Below are experts of layer 6 (counted from 0) of a mixture-of-experts language model. Rows are named router (the router's row for the expert), up (a neuron's input weights, with its number), down (a neuron's output weights, with its number) and show model dimensions 0-255. Each number is 50 + 10 x the weight over its row's rms, rounded and kept within 0 to 99.
Before each expert's rows: "mostly gets" lists some tokens that are sent to it at least half of the time; "raises" lists some tokens whose logits its average output raises strongly, later layers aside. This comes from a sample of Wikipedia text that the model never trained on.

# expert 43
mostly gets: " Ex", "ob", " X", "Pro", "idae", "x"
raises: "ed", "st", "ful", "ing"
router:44 39 64 50 21 59 41 46 52 50 62 53 38 37 42 34 56 65 38 43 58 56 66 69 45 43 48 51 56 56 26 58 63 64 40 41 47 56 47 28 45 63 52 35 50 51 49 56 27 56 51 55 58 59 53 40 49 44 50 49 47 58 56 49 60 60 60 64 47 63 36 52 43 42 38 64 61 61 40 44 40 52 44 34 53 50 47 56 31 42 41 44 54 44 46 64 51 52 28 57 48 66 53 43 57 55 34 74 64 54 46 57 60 61 50 56 59 50 48 46 59 59 42 38 48 61 42 50 52 56 63 64 66 37 65 45 47 60 42 49 56 58 34 40 60 58 60 55 50 48 52 30 47 57 47 53 61 40 43 51 53 60 39 54 50 44 55 38 33 46 58 43 46 50 63 66 44 65 48 50 47 62 32 48 35 51 47 54 38 47 38 53 53 62 61 69 56 40 66 57 58 54 49 52 45 42 51 47 54 42 65 29 48 70 41 36 51 44 36 43 60 48 38 39 54 43 57 69 60 28 44 44 41 48 48 65 41 50 28 63 39 40 39 30 58 43 69 56 58 35 48 44 73 61 45 52
up0:57 51 48 54 62 49 42 49 51 31 68 49 52 43 46 46 49 56 41 51 45 47 41 47 48 46 65 57 58 44 53 39 31 40 55 46 52 41 57 53 34 78 49 35 33 35 57 55 74 53 56 71 62 51 52 52 64 43 36 67 62 46 46 40 50 56 55 39 53 33 42 56 37 51 35 62 34 59 44 27 46 79 46 53 53 54 63 46 54 53 48 53 43 60 56 50 46 55 62 59 53 46 34 50 52 41 34 68 80 51 43 32 54 66 46 56 40 45 41 47 50 51 47 61 49 49 73 50 43 47 42 39 69 51 72 53 47 38 61 50 51 66 33 28 53 42 31 49 72 67 56 52 58 55 50 55 47 24 63 49 53 62 50 50 41 30 63 56 61 62 57 55 40 47 63 45 46 71 52 42 45 50 48 47 53 53 41 68 64 32 46 54 31 59 46 53 47 49 47 45 36 40 50 36 46 51 50 43 56 58 65 63 48 44 48 50 55 49 50 51 47 53 41 46 44 42 40 42 32 27 41 48 64 52 55 49 41 63 61 42 43 56 44 42 40 53 46 45 60 55 65 50 45 48 54 57
down0:52 43 55 56 32 66 44 53 43 59 60 56 44 47 42 37 55 58 61 40 46 68 55 58 35 60 53 54 49 37 43 63 51 58 47 43 46 35 51 51 48 30 47 68 47 35 49 55 42 57 61 40 50 65 55 48 40 45 74 39 61 59 72 55 46 49 55 41 52 64 37 40 52 60 52 63 55 36 52 48 37 62 58 50 44 58 38 47 62 69 53 62 29 61 35 45 45 39 32 36 55 46 54 49 56 74 33 58 34 36 43 56 58 52 69 45 64 49 56 65 45 41 42 41 64 50 44 55 56 41 60 43 43 57 51 62 54 45 40 60 57 28 39 41 49 55 62 59 51 55 57 55 25 58 46 48 59 37 57 41 46 44 50 45 54 50 36 36 56 31 51 56 55 41 55 44 58 36 58 37 33 64 43 64 34 53 53 48 42 51 52 54 55 58 40 48 41 43 48 38 62 41 69 51 63 46 46 52 56 42 58 39 48 27 51 74 34 65 42 61 64 49 40 45 52 48 49 76 45 66 72 50 35 43 57 40 56 49 68 65 54 48 47 54 38 53 56 50 48 58 34 52 39 40 49 49
up1:55 61 69 49 52 37 58 44 40 41 43 62 47 59 42 34 61 44 83 62 40 57 47 44 63 59 35 24 48 50 66 57 54 25 50 52 51 39 53 23 40 47 39 45 35 43 48 41 58 43 58 60 51 34 72 46 60 53 42 61 56 65 48 37 54 61 64 35 63 59 69 58 63 43 59 53 54 46 53 43 77 43 42 52 40 45 45 66 36 47 61 35 54 53 34 53 44 51 51 66 38 48 41 41 51 66 47 45 44 52 56 53 58 48 51 55 55 54 50 30 45 45 33 34 48 53 47 40 50 65 53 46 49 40 50 32 54 48 40 60 61 52 35 61 52 65 36 44 61 72 61 52 58 65 50 60 43 48 44 63 44 46 52 51 46 43 56 46 50 69 47 58 48 42 33 60 48 61 38 51 36 49 66 53 50 50 62 43 60 42 54 36 46 41 50 55 48 37 64 54 48 59 60 47 60 48 48 47 51 64 63 46 45 43 54 44 51 56 35 37 43 38 44 45 35 51 56 55 59 59 53 45 55 47 42 66 36 67 37 29 59 58 50 58 53 50 42 35 62 42 50 59 68 35 51 37
down1:66 52 31 34 66 47 42 54 57 59 67 53 31 42 39 60 57 48 22 37 64 52 61 41 43 36 45 48 46 37 45 52 63 51 53 33 52 43 56 45 61 43 54 34 39 50 51 58 43 46 42 54 50 59 61 68 58 61 48 43 24 52 64 25 54 61 61 55 50 50 41 56 43 33 59 58 51 48 46 62 60 45 69 52 36 51 48 54 62 73 53 58 44 60 56 42 49 46 60 44 59 59 55 43 45 36 42 36 40 52 43 35 42 40 45 48 42 54 51 58 54 72 48 28 54 45 48 28 55 45 47 42 57 54 42 50 58 41 45 62 43 40 61 45 60 42 47 34 47 57 42 63 36 37 44 56 48 64 63 65 67 56 53 57 45 64 60 50 59 50 58 49 53 49 71 60 54 55 78 62 35 32 39 54 48 47 47 39 52 42 56 47 46 67 49 46 37 55 47 47 37 65 32 59 56 38 41 61 65 34 43 44 62 42 55 49 41 60 52 62 39 48 56 51 56 53 39 30 38 32 60 67 56 67 45 49 70 46 60 53 49 45 57 42 52 50 47 54 48 66 50 38 55 51 53 57
up2:48 30 55 39 36 33 58 59 51 39 62 56 53 32 47 56 48 56 35 42 56 67 30 49 54 46 55 74 57 61 50 40 50 30 35 53 34 50 59 37 38 51 73 53 59 35 42 52 52 55 57 35 39 45 52 66 59 55 58 57 57 61 47 60 40 35 55 52 49 44 52 46 48 68 55 51 52 55 41 37 41 52 52 41 37 60 51 62 68 47 57 37 39 53 52 28 58 34 54 53 64 45 58 44 57 53 43 42 53 64 36 54 44 68 33 62 50 60 60 62 55 61 61 71 61 40 50 50 44 55 51 53 41 39 35 63 45 50 53 60 61 48 52 57 50 52 45 41 43 43 54 39 29 59 61 60 35 38 28 48 57 47 60 58 36 63 48 43 60 41 62 53 52 47 41 60 56 62 52 57 56 36 45 39 57 32 38 56 50 67 29 50 53 45 58 52 48 58 64 55 56 47 35 55 62 51 52 54 62 57 66 57 58 40 40 44 64 47 56 45 32 35 53 51 48 51 27 59 70 71 62 45 44 38 48 58 41 48 60 49 67 55 29 56 34 39 45 48 62 37 58 47 58 42 42 50
down2:49 69 42 46 45 57 55 48 46 59 43 50 41 28 70 49 38 49 62 53 59 51 54 48 53 69 54 47 48 50 47 46 72 70 49 33 45 77 62 71 63 47 26 45 35 57 43 44 47 57 48 50 51 50 28 39 51 34 60 52 51 39 64 35 52 51 42 42 42 46 39 46 42 55 51 43 56 47 72 45 34 44 58 64 38 58 50 45 41 71 38 50 56 46 46 59 47 57 49 63 46 51 57 63 61 45 54 42 51 34 50 46 51 35 45 50 44 35 53 58 47 32 41 38 44 59 46 36 53 47 42 36 56 30 43 32 43 49 44 58 62 45 49 40 56 56 60 70 43 57 55 57 52 46 57 50 49 49 68 42 50 33 68 51 43 49 71 38 49 46 45 66 57 54 49 52 48 56 57 61 43 58 57 36 47 51 56 71 60 57 49 50 55 39 43 72 51 47 42 35 42 69 45 39 57 53 70 54 70 52 44 36 60 38 49 53 68 46 58 54 52 58 59 66 49 53 47 45 32 39 54 40 34 50 43 48 46 44 27 58 58 60 46 48 38 61 56 67 27 54 39 44 61 48 72 41
up3:50 40 56 36 49 58 45 41 61 39 47 37 44 56 53 72 59 61 51 43 30 51 68 68 50 40 47 48 47 49 51 51 65 53 48 58 56 49 49 44 56 45 47 59 50 50 41 49 45 28 49 57 45 38 62 49 45 34 46 53 59 49 52 36 55 39 51 43 58 40 48 57 64 53 54 67 63 46 50 49 46 54 65 37 64 31 68 51 53 63 39 53 49 56 49 65 62 43 42 44 56 42 41 44 73 41 44 45 41 77 56 48 54 52 56 55 60 38 52 34 45 55 45 71 45 48 50 28 43 49 48 57 60 41 50 56 57 54 55 57 48 48 67 38 48 52 64 37 60 56 50 55 39 55 50 56 28 68 63 43 66 57 48 51 62 44 59 41 77 61 43 59 33 45 51 51 45 36 59 38 34 57 50 26 53 73 48 51 39 49 38 35 42 38 65 46 42 58 46 50 45 70 36 64 47 51 60 45 61 39 72 53 40 38 45 26 55 47 42 53 40 40 66 52 35 30 61 31 58 54 59 54 66 58 52 42 44 68 33 58 48 70 50 39 49 43 47 53 43 43 56 53 55 53 54 38
down3:49 40 46 60 47 51 61 50 63 57 46 60 25 56 43 46 61 45 43 54 34 52 49 63 66 58 63 60 56 40 51 39 45 60 38 57 49 43 64 54 33 47 33 65 42 48 37 56 38 64 34 48 51 43 46 44 38 57 46 54 48 54 62 44 76 42 52 57 40 18 55 45 50 53 51 63 36 49 54 57 56 39 31 52 56 57 43 69 54 61 54 51 39 54 56 63 51 52 50 59 55 74 70 48 34 42 57 54 57 48 36 49 36 54 54 39 51 53 55 46 63 51 37 59 38 52 52 57 37 45 45 51 61 61 48 24 39 32 67 56 53 52 39 40 52 62 47 58 51 54 47 44 65 64 57 59 58 51 52 56 51 51 30 35 75 39 54 27 29 31 46 58 38 41 60 59 56 44 48 56 47 32 36 50 55 42 64 52 50 43 42 66 50 50 44 47 54 67 50 51 54 50 66 47 63 46 59 59 49 49 27 78 50 57 57 49 58 40 57 48 44 49 33 57 44 67 42 43 67 44 42 42 38 52 44 51 51 45 44 45 62 44 60 69 30 44 63 44 48 49 60 37 46 52 45 54
up4:60 42 59 47 53 49 48 37 56 42 61 45 38 58 51 62 43 57 36 74 39 36 50 53 38 51 46 49 54 50 54 64 52 39 41 46 43 47 52 46 58 55 24 53 42 45 43 44 54 43 54 48 39 61 46 61 54 51 56 47 35 71 49 57 33 70 63 38 48 58 51 54 41 42 40 53 33 48 48 45 55 61 45 49 47 47 54 60 56 52 38 44 68 49 43 47 38 54 37 46 30 48 40 46 40 54 42 64 20 36 54 53 51 59 53 49 63 50 49 52 48 55 35 54 47 54 56 59 55 58 28 49 69 71 49 57 45 50 29 72 59 41 63 46 62 45 66 50 54 55 49 56 46 44 58 66 56 61 40 57 50 40 36 35 41 56 46 45 66 57 34 42 39 59 53 47 57 54 50 51 63 57 38 31 55 44 69 61 44 56 59 44 56 45 36 75 48 54 69 39 78 38 51 49 65 56 44 60 57 36 54 66 60 51 78 40 44 59 57 60 45 66 50 52 49 55 52 44 48 45 54 44 40 48 32 54 61 44 31 60 63 36 44 30 34 42 51 59 40 49 40 53 58 49 66 40
down4:49 37 56 49 48 50 68 44 43 41 32 65 47 68 42 55 54 49 52 52 53 52 43 65 55 56 43 68 45 65 55 39 48 74 54 48 53 52 46 42 37 56 55 67 29 61 56 51 63 57 52 41 63 48 45 56 54 59 49 44 33 53 57 49 35 63 29 29 69 46 67 57 62 55 53 45 35 67 37 43 68 44 48 51 33 51 48 42 52 49 60 46 51 42 59 41 57 58 32 33 51 36 45 62 42 29 38 33 59 41 56 46 56 45 20 56 48 43 49 36 38 43 48 57 38 48 61 44 44 49 45 61 56 49 46 61 50 50 45 56 54 30 55 40 39 38 26 51 63 54 47 41 57 59 41 54 41 51 64 46 53 48 40 55 49 36 44 64 46 54 57 60 54 58 52 36 64 68 74 47 44 53 62 67 68 50 50 54 50 36 50 39 58 46 48 65 59 42 23 51 42 77 37 37 48 55 55 42 46 67 36 69 47 47 39 49 55 52 59 43 62 51 42 50 42 55 46 42 42 54 52 48 64 44 67 41 56 39 44 35 62 62 43 49 65 48 52 57 59 53 55 43 54 44 61 50
up5:50 43 52 29 51 75 54 51 30 40 44 53 57 52 58 45 59 59 45 68 42 63 47 42 53 59 42 47 47 41 30 35 40 47 57 49 60 50 65 48 63 63 51 49 65 46 54 34 56 69 13 54 65 66 68 40 55 39 39 55 49 56 45 45 67 34 48 66 62 38 42 35 46 53 41 42 59 41 47 48 68 57 22 66 61 41 48 42 50 59 59 52 64 39 47 61 44 52 42 29 43 35 60 55 48 49 49 50 55 53 38 55 49 43 61 53 33 41 60 51 46 62 40 36 44 48 36 43 62 52 34 47 44 52 56 58 70 32 54 44 42 43 55 58 58 66 30 51 73 49 59 65 42 52 39 41 40 48 62 53 57 53 61 65 63 60 42 39 48 47 44 48 51 48 50 58 43 63 41 71 51 48 34 70 40 59 54 70 44 42 47 55 50 50 42 54 37 39 55 49 67 39 46 52 49 54 51 60 60 63 40 53 65 39 60 48 52 45 52 45 55 51 56 54 49 29 48 62 35 56 40 37 40 52 59 43 47 32 45 55 62 60 60 55 59 46 48 48 38 53 52 50 58 43 57 54
down5:49 61 48 69 55 43 54 52 43 55 47 32 61 42 46 45 59 60 43 55 35 31 62 47 56 54 49 37 59 44 45 49 47 61 47 65 47 31 44 47 49 54 48 58 42 56 55 54 49 69 64 43 35 44 56 29 60 51 46 59 49 54 50 62 61 34 65 32 54 53 76 45 45 46 48 49 62 61 64 47 43 49 54 40 39 37 63 56 39 45 49 41 54 43 59 38 53 55 45 44 53 40 60 44 54 58 40 50 60 48 38 43 53 54 53 69 49 60 61 55 48 41 34 57 65 49 67 60 35 50 56 40 45 62 38 37 41 52 76 50 55 42 45 36 46 37 50 44 64 63 51 43 47 29 57 53 80 61 49 49 27 52 45 24 51 27 55 43 66 48 51 55 54 50 70 47 34 37 66 39 57 63 41 31 50 48 55 60 61 67 48 54 38 50 55 63 58 66 63 55 53 31 60 54 35 46 50 52 48 40 62 46 43 57 43 37 51 64 51 49 51 52 70 41 47 53 44 27 40 55 52 63 53 52 47 60 36 56 51 45 29 51 43 49 69 59 59 47 42 58 27 41 43 59 52 45
up6:50 58 54 31 50 29 59 46 56 57 54 48 41 34 54 57 64 35 52 48 54 35 62 62 59 40 52 38 45 36 56 33 55 56 57 48 41 33 47 52 55 30 51 52 36 51 40 48 54 50 40 36 58 53 56 52 61 47 48 54 49 53 45 39 54 61 55 53 48 38 40 48 65 57 54 65 74 51 50 40 73 62 39 30 37 53 59 33 56 59 41 54 45 44 79 62 46 44 40 55 46 49 68 44 31 54 56 41 46 54 40 60 52 55 48 51 44 50 53 48 44 50 63 43 28 31 64 48 45 53 54 37 43 44 55 40 53 25 48 63 56 52 51 56 44 71 57 57 43 33 64 67 48 51 52 71 54 41 58 68 54 60 72 56 50 53 55 40 48 47 62 69 53 36 68 40 61 51 32 43 35 55 59 36 57 47 61 33 44 49 66 43 44 30 58 60 49 66 42 41 45 56 51 56 55 39 60 46 51 59 49 59 47 43 33 50 45 44 51 61 60 33 48 47 59 36 55 40 55 57 56 29 61 53 45 62 43 60 60 63 49 52 44 43 58 28 31 41 49 50 43 69 55 48 35 53
down6:44 42 26 52 45 53 42 49 42 45 51 50 60 40 44 64 51 60 54 49 64 44 62 33 39 49 51 63 57 50 72 43 58 38 58 50 64 57 46 31 37 59 59 43 38 47 32 56 50 34 55 62 36 48 61 58 25 44 76 62 61 40 59 24 58 50 53 53 50 50 49 68 37 40 52 54 53 51 33 31 45 70 44 50 68 64 64 45 54 60 67 54 40 40 60 56 44 48 45 59 57 49 48 50 47 45 68 53 57 43 58 30 43 58 47 42 48 44 50 35 70 55 43 55 40 42 23 43 56 54 38 50 39 49 62 49 67 55 42 43 44 60 37 36 59 37 49 42 54 56 52 58 51 62 69 36 47 47 36 32 59 43 44 63 37 50 32 55 42 35 52 49 47 46 46 61 49 64 52 56 51 44 52 53 48 37 43 51 35 68 47 50 38 63 34 47 42 43 57 59 71 59 48 49 72 56 48 48 72 54 54 44 47 44 56 50 42 56 55 54 61 40 39 46 47 37 62 42 47 43 35 62 66 56 51 58 63 57 44 53 34 55 61 59 49 55 70 53 59 46 52 35 54 59 51 51
up7:51 59 48 56 42 55 49 64 46 42 45 48 50 41 41 59 69 48 37 59 60 53 40 65 46 62 34 54 51 61 43 44 64 54 62 37 66 44 41 56 41 51 58 42 68 57 46 51 55 42 51 43 70 46 46 53 49 54 48 53 46 54 53 43 51 72 43 58 70 54 50 45 63 52 50 41 65 53 50 36 54 62 43 50 41 40 48 44 37 36 61 36 45 61 60 76 42 63 35 53 58 43 50 40 58 60 42 56 45 69 75 47 47 42 42 40 56 58 51 45 45 23 42 37 42 46 39 72 62 32 57 59 39 47 43 56 44 57 48 52 66 45 54 42 59 41 36 81 41 30 41 29 48 36 50 65 37 44 30 28 39 44 51 47 46 60 47 52 59 39 36 41 60 43 44 52 41 51 49 38 50 57 46 48 55 70 62 49 45 38 39 49 25 54 68 61 52 39 46 61 58 51 52 35 52 63 52 48 76 54 61 43 65 42 44 56 52 39 32 51 56 58 59 61 59 38 57 47 58 66 49 52 50 55 42 60 56 48 49 43 42 53 47 49 55 43 43 42 68 50 46 41 59 38 36 66
down7:59 37 55 26 35 49 48 32 34 44 65 60 41 32 48 57 48 51 54 57 58 47 48 44 43 34 44 66 46 51 45 35 35 47 59 49 52 47 51 50 45 52 53 54 42 43 52 43 43 61 58 56 58 54 54 78 58 50 52 55 31 59 58 61 61 37 49 55 51 36 58 40 47 55 64 53 47 26 45 56 58 41 55 44 53 67 43 49 62 60 42 67 50 47 35 36 49 53 62 56 52 58 51 36 34 51 35 54 52 53 39 70 57 60 45 56 62 53 69 45 37 53 41 45 31 51 54 51 27 36 41 60 45 57 40 40 55 52 44 53 35 51 48 47 40 58 63 55 55 46 67 48 45 53 35 55 50 47 80 50 58 54 55 50 57 46 49 45 47 50 87 47 46 63 64 50 47 54 58 61 45 56 52 35 60 52 49 52 51 50 45 30 59 64 47 50 59 54 51 40 67 49 59 49 41 50 57 37 51 55 44 58 49 53 64 42 53 53 70 30 66 67 68 35 63 49 59 49 51 37 55 38 41 48 67 49 39 44 32 49 63 45 36 54 31 31 66 54 39 37 61 34 40 48 54 39
up8:45 48 50 61 50 37 40 41 40 50 50 51 43 48 45 43 52 56 23 30 73 45 49 59 54 58 63 64 44 56 40 65 61 46 49 44 53 55 48 29 40 69 53 51 49 52 49 61 42 39 52 48 56 44 43 44 54 31 57 45 64 53 71 42 42 59 55 73 53 56 48 46 47 59 49 65 36 45 52 51 44 66 40 46 44 51 21 63 52 49 64 57 47 51 55 39 37 35 64 45 52 44 49 52 54 53 46 56 30 54 56 24 48 52 46 47 43 63 42 47 56 28 48 72 51 58 50 37 42 45 44 72 51 52 44 61 44 40 56 45 53 42 55 26 37 44 37 75 44 37 50 53 52 56 49 30 29 50 53 61 45 54 43 50 51 40 56 58 48 39 56 57 54 52 56 52 41 54 33 27 48 39 42 47 55 36 62 75 38 53 49 45 45 59 42 61 55 54 46 58 47 43 69 49 59 43 50 55 79 42 41 60 41 56 50 71 61 40 70 52 55 56 51 44 57 44 49 33 49 63 43 35 43 60 48 71 62 61 65 56 59 56 55 51 42 50 49 43 69 54 59 61 47 50 55 48
down8:61 56 41 39 43 70 41 57 44 65 52 43 54 37 55 70 60 51 51 51 31 48 75 56 40 43 61 58 59 45 70 50 59 38 32 60 54 58 63 38 60 41 51 44 55 50 57 67 59 48 50 43 51 52 46 47 49 49 36 41 50 55 46 49 64 49 32 56 41 41 55 34 36 57 56 71 33 53 49 43 35 47 52 46 45 57 56 39 56 60 51 65 38 37 27 47 62 47 28 56 52 42 46 38 45 49 62 52 63 32 36 51 54 47 52 58 48 51 63 49 37 57 49 23 37 42 69 55 51 49 54 47 64 46 59 49 35 48 39 48 40 70 47 65 49 37 53 60 38 44 46 42 59 55 63 55 58 57 66 57 53 50 53 65 47 50 52 45 43 56 39 54 47 58 48 35 45 45 87 41 38 52 46 72 37 64 35 41 44 48 36 48 23 39 49 55 42 59 69 46 49 70 60 66 32 51 56 41 51 56 57 42 46 61 50 43 38 53 43 52 47 50 41 52 37 49 39 47 30 50 50 61 55 39 49 64 59 63 48 57 47 40 62 51 42 44 56 51 58 66 45 66 56 52 41 58
up9:41 38 53 53 42 29 60 45 56 69 43 56 60 60 40 44 49 47 45 50 59 45 53 63 46 74 73 50 43 53 58 57 46 38 45 49 42 46 54 63 62 57 52 61 43 53 45 47 55 35 49 53 74 44 64 37 38 35 30 44 49 65 50 54 51 48 52 55 49 39 51 44 55 66 51 57 51 49 44 52 57 56 40 44 46 48 58 64 36 44 37 51 56 39 50 32 62 55 69 52 56 39 46 65 47 49 44 46 44 39 53 36 38 53 43 53 45 43 49 32 61 44 73 37 39 37 49 47 58 43 55 59 54 46 46 53 54 46 54 48 53 49 42 50 47 45 47 58 47 75 66 36 40 35 43 33 58 37 53 54 51 30 58 36 52 51 55 46 50 42 44 48 55 41 61 47 51 57 48 51 80 52 40 45 37 60 34 44 66 45 49 47 50 62 55 62 29 58 38 51 51 66 58 49 46 44 60 64 43 62 66 60 51 55 67 56 48 57 63 39 37 59 56 73 49 44 76 38 37 53 61 37 62 73 32 23 43 39 55 50 64 62 63 40 45 42 42 74 55 43 46 40 53 55 38 41
down9:49 50 54 53 51 67 50 51 50 36 54 45 39 60 32 51 44 43 44 49 48 46 60 41 52 34 55 53 55 57 48 44 54 43 58 40 45 51 30 57 58 52 47 51 72 37 51 76 46 59 65 67 43 46 59 38 56 60 48 50 56 54 46 43 51 49 42 54 47 56 46 57 57 71 44 49 37 42 75 32 33 58 56 54 34 35 45 41 81 64 67 53 46 58 36 47 56 43 66 69 52 66 46 48 45 43 48 52 48 54 47 59 39 39 59 27 60 58 34 54 56 40 51 69 52 69 48 54 63 52 46 57 61 47 49 45 56 47 42 55 51 43 44 54 53 55 49 33 20 33 45 52 43 43 43 71 65 61 49 46 53 44 46 47 69 38 43 57 50 63 50 43 40 36 44 42 37 53 36 34 33 69 53 41 56 54 55 60 27 64 38 60 29 57 56 48 45 45 29 51 55 39 51 67 58 63 61 61 51 34 51 42 45 49 50 52 42 47 35 60 45 56 55 35 52 53 45 51 73 40 41 62 41 51 62 52 42 51 63 48 57 48 38 43 46 47 57 50 53 31 60 48 67 62 45 53
up10:52 70 67 65 57 58 45 47 38 48 63 68 38 44 45 47 51 54 49 48 53 55 46 42 41 50 52 55 42 52 61 51 41 35 49 52 46 66 38 46 49 32 55 38 41 57 38 51 50 50 52 53 41 55 41 47 43 35 59 41 44 55 49 43 65 62 52 47 66 46 39 55 45 58 43 43 41 32 56 35 49 45 61 30 41 38 41 61 63 51 39 47 44 70 40 70 51 41 41 49 57 55 29 51 80 28 38 59 45 60 47 25 64 59 53 66 30 39 42 60 61 52 42 54 70 28 51 44 56 52 50 59 41 41 53 40 44 47 54 56 54 48 55 42 65 47 62 70 57 68 70 61 18 41 50 59 50 44 39 54 36 43 41 40 54 39 38 60 50 42 28 51 54 53 49 57 60 61 59 34 60 40 55 63 25 43 37 43 44 55 42 54 55 53 60 57 45 53 53 36 41 58 51 49 35 44 40 56 63 47 52 40 46 56 70 65 45 67 57 55 58 61 65 56 36 57 50 57 42 50 42 49 35 46 53 52 57 54 37 53 48 55 54 41 60 53 57 56 49 57 59 47 66 37 58 45
down10:73 39 50 54 63 35 52 47 53 60 48 44 60 44 49 69 68 47 63 46 49 43 45 58 34 47 57 45 49 59 62 62 38 46 41 45 54 32 46 65 39 54 31 68 40 55 49 56 50 53 36 60 62 57 59 59 42 43 56 53 55 45 49 56 35 38 39 48 57 52 64 58 53 33 54 38 58 49 40 47 58 42 46 55 54 59 55 49 38 35 56 44 41 48 56 48 64 63 58 49 53 55 45 56 56 53 61 61 64 58 66 56 53 41 33 68 62 32 39 52 39 52 46 40 54 45 56 24 48 40 44 56 50 51 55 49 53 65 45 52 53 76 56 38 58 36 49 38 23 46 46 42 61 42 41 46 55 53 49 45 65 63 38 48 53 57 55 49 60 37 56 62 47 54 57 44 67 48 35 68 59 66 48 72 55 50 48 51 45 37 42 47 65 52 23 47 50 47 39 49 62 31 43 46 50 50 50 26 36 50 54 56 50 40 66 40 58 52 58 51 49 50 45 45 63 38 82 59 63 30 39 52 43 44 52 42 30 54 50 60 73 38 42 43 49 45 36 45 43 68 55 35 45 37 50 47
up11:31 54 60 43 49 50 70 48 43 49 43 52 62 39 61 35 35 66 50 53 68 54 40 56 51 68 38 55 51 33 54 72 45 48 52 38 49 52 49 30 52 62 47 44 40 52 64 57 55 53 51 58 43 39 50 48 54 58 37 47 51 61 54 47 53 70 50 38 55 39 41 47 50 33 50 25 54 50 62 60 48 38 34 59 47 43 51 73 45 58 57 54 61 53 42 42 39 36 62 58 53 53 46 55 65 30 50 44 47 56 35 20 64 50 61 58 44 30 48 68 39 45 31 52 52 41 42 63 26 41 49 47 46 57 49 36 55 44 56 50 38 69 49 31 62 41 60 62 47 59 49 47 43 61 60 50 59 53 43 69 66 44 39 42 28 38 48 51 41 58 37 64 43 55 54 64 48 55 45 33 55 60 45 53 58 51 63 52 51 46 49 40 62 61 41 69 52 32 43 49 66 56 61 72 54 51 51 62 49 36 40 58 60 48 47 34 53 36 47 44 48 44 56 67 47 46 54 53 48 35 39 55 48 48 35 60 56 42 41 45 64 49 49 63 54 46 52 64 45 56 52 47 55 56 54 77
down11:43 57 61 48 41 37 58 50 56 48 58 55 51 43 57 40 44 50 64 56 44 46 52 38 51 37 64 46 32 68 46 41 59 39 77 37 47 49 46 58 38 34 48 49 46 48 44 48 56 40 61 41 48 53 54 59 57 39 67 45 46 68 52 41 53 29 49 45 54 44 74 82 45 58 33 49 52 47 53 67 43 47 66 48 59 55 56 45 42 39 62 55 51 58 53 53 60 43 60 70 42 51 36 78 48 56 50 63 53 48 67 53 55 34 41 59 61 58 41 57 36 60 44 40 37 48 56 39 44 56 58 59 63 65 55 40 52 65 44 41 48 54 56 58 48 47 64 35 56 41 49 43 36 43 36 42 33 43 38 62 46 48 32 47 52 58 63 44 50 45 47 50 51 45 59 40 57 24 41 55 45 45 29 64 48 56 49 57 48 46 47 48 52 52 48 40 56 56 61 50 50 67 58 40 38 46 39 40 43 61 53 77 43 45 60 44 36 55 43 72 41 39 34 49 73 49 41 52 63 36 46 43 45 45 43 42 46 61 58 56 44 42 42 33 76 36 63 35 58 59 70 48 58 53 50 52
up12:58 37 49 43 51 64 51 51 44 63 35 59 44 46 67 40 43 31 49 51 44 45 47 47 62 70 43 49 40 36 59 56 49 53 44 43 47 64 50 54 58 45 41 76 39 52 35 51 55 53 56 48 59 44 46 59 60 52 51 45 39 47 53 66 33 50 64 67 56 37 39 48 44 51 65 46 28 37 46 44 43 55 52 55 46 62 63 51 49 53 47 52 62 42 39 68 28 52 49 39 57 61 46 52 44 59 47 46 38 54 51 49 40 42 36 49 36 28 69 53 45 38 45 55 31 56 49 60 62 63 41 52 44 53 40 24 51 56 64 52 53 51 64 58 67 67 58 63 56 65 49 51 47 49 60 51 62 50 55 43 53 50 77 45 55 29 47 38 55 55 63 50 72 53 49 46 35 49 60 55 43 63 50 60 62 53 65 64 60 45 22 47 49 53 37 41 49 49 68 48 35 61 41 48 53 61 35 55 71 44 47 47 46 58 37 61 34 35 45 52 50 57 40 53 57 38 53 39 53 53 31 43 39 40 46 57 50 60 44 52 46 39 50 45 29 27 71 34 60 48 47 56 38 54 64 60
down12:48 46 76 32 52 46 48 53 44 53 61 44 40 39 55 64 57 66 72 56 34 62 42 66 55 61 46 53 42 52 55 40 53 38 66 57 55 45 55 57 58 51 59 42 45 53 71 43 58 47 50 36 43 32 48 44 33 48 33 63 39 60 59 54 37 43 64 26 36 61 56 56 51 37 56 43 72 53 50 42 41 42 58 55 44 46 69 60 29 53 36 53 36 53 47 60 62 42 46 32 58 60 77 44 69 49 60 64 38 58 43 38 42 52 56 40 36 45 40 62 41 51 34 58 58 49 42 44 42 53 55 48 49 49 47 70 42 42 42 42 46 51 51 41 34 55 47 83 50 55 43 37 52 66 51 35 38 52 43 55 49 30 43 45 38 52 48 43 32 59 50 56 41 64 48 63 49 54 47 58 46 76 52 47 45 36 58 55 40 47 45 54 48 41 54 36 35 38 49 40 61 50 46 48 48 41 62 58 54 58 47 67 50 36 55 69 66 41 51 60 53 38 52 63 51 66 51 42 59 53 50 48 59 56 49 59 36 36 32 48 59 43 57 56 42 59 35 46 56 53 60 57 62 45 57 52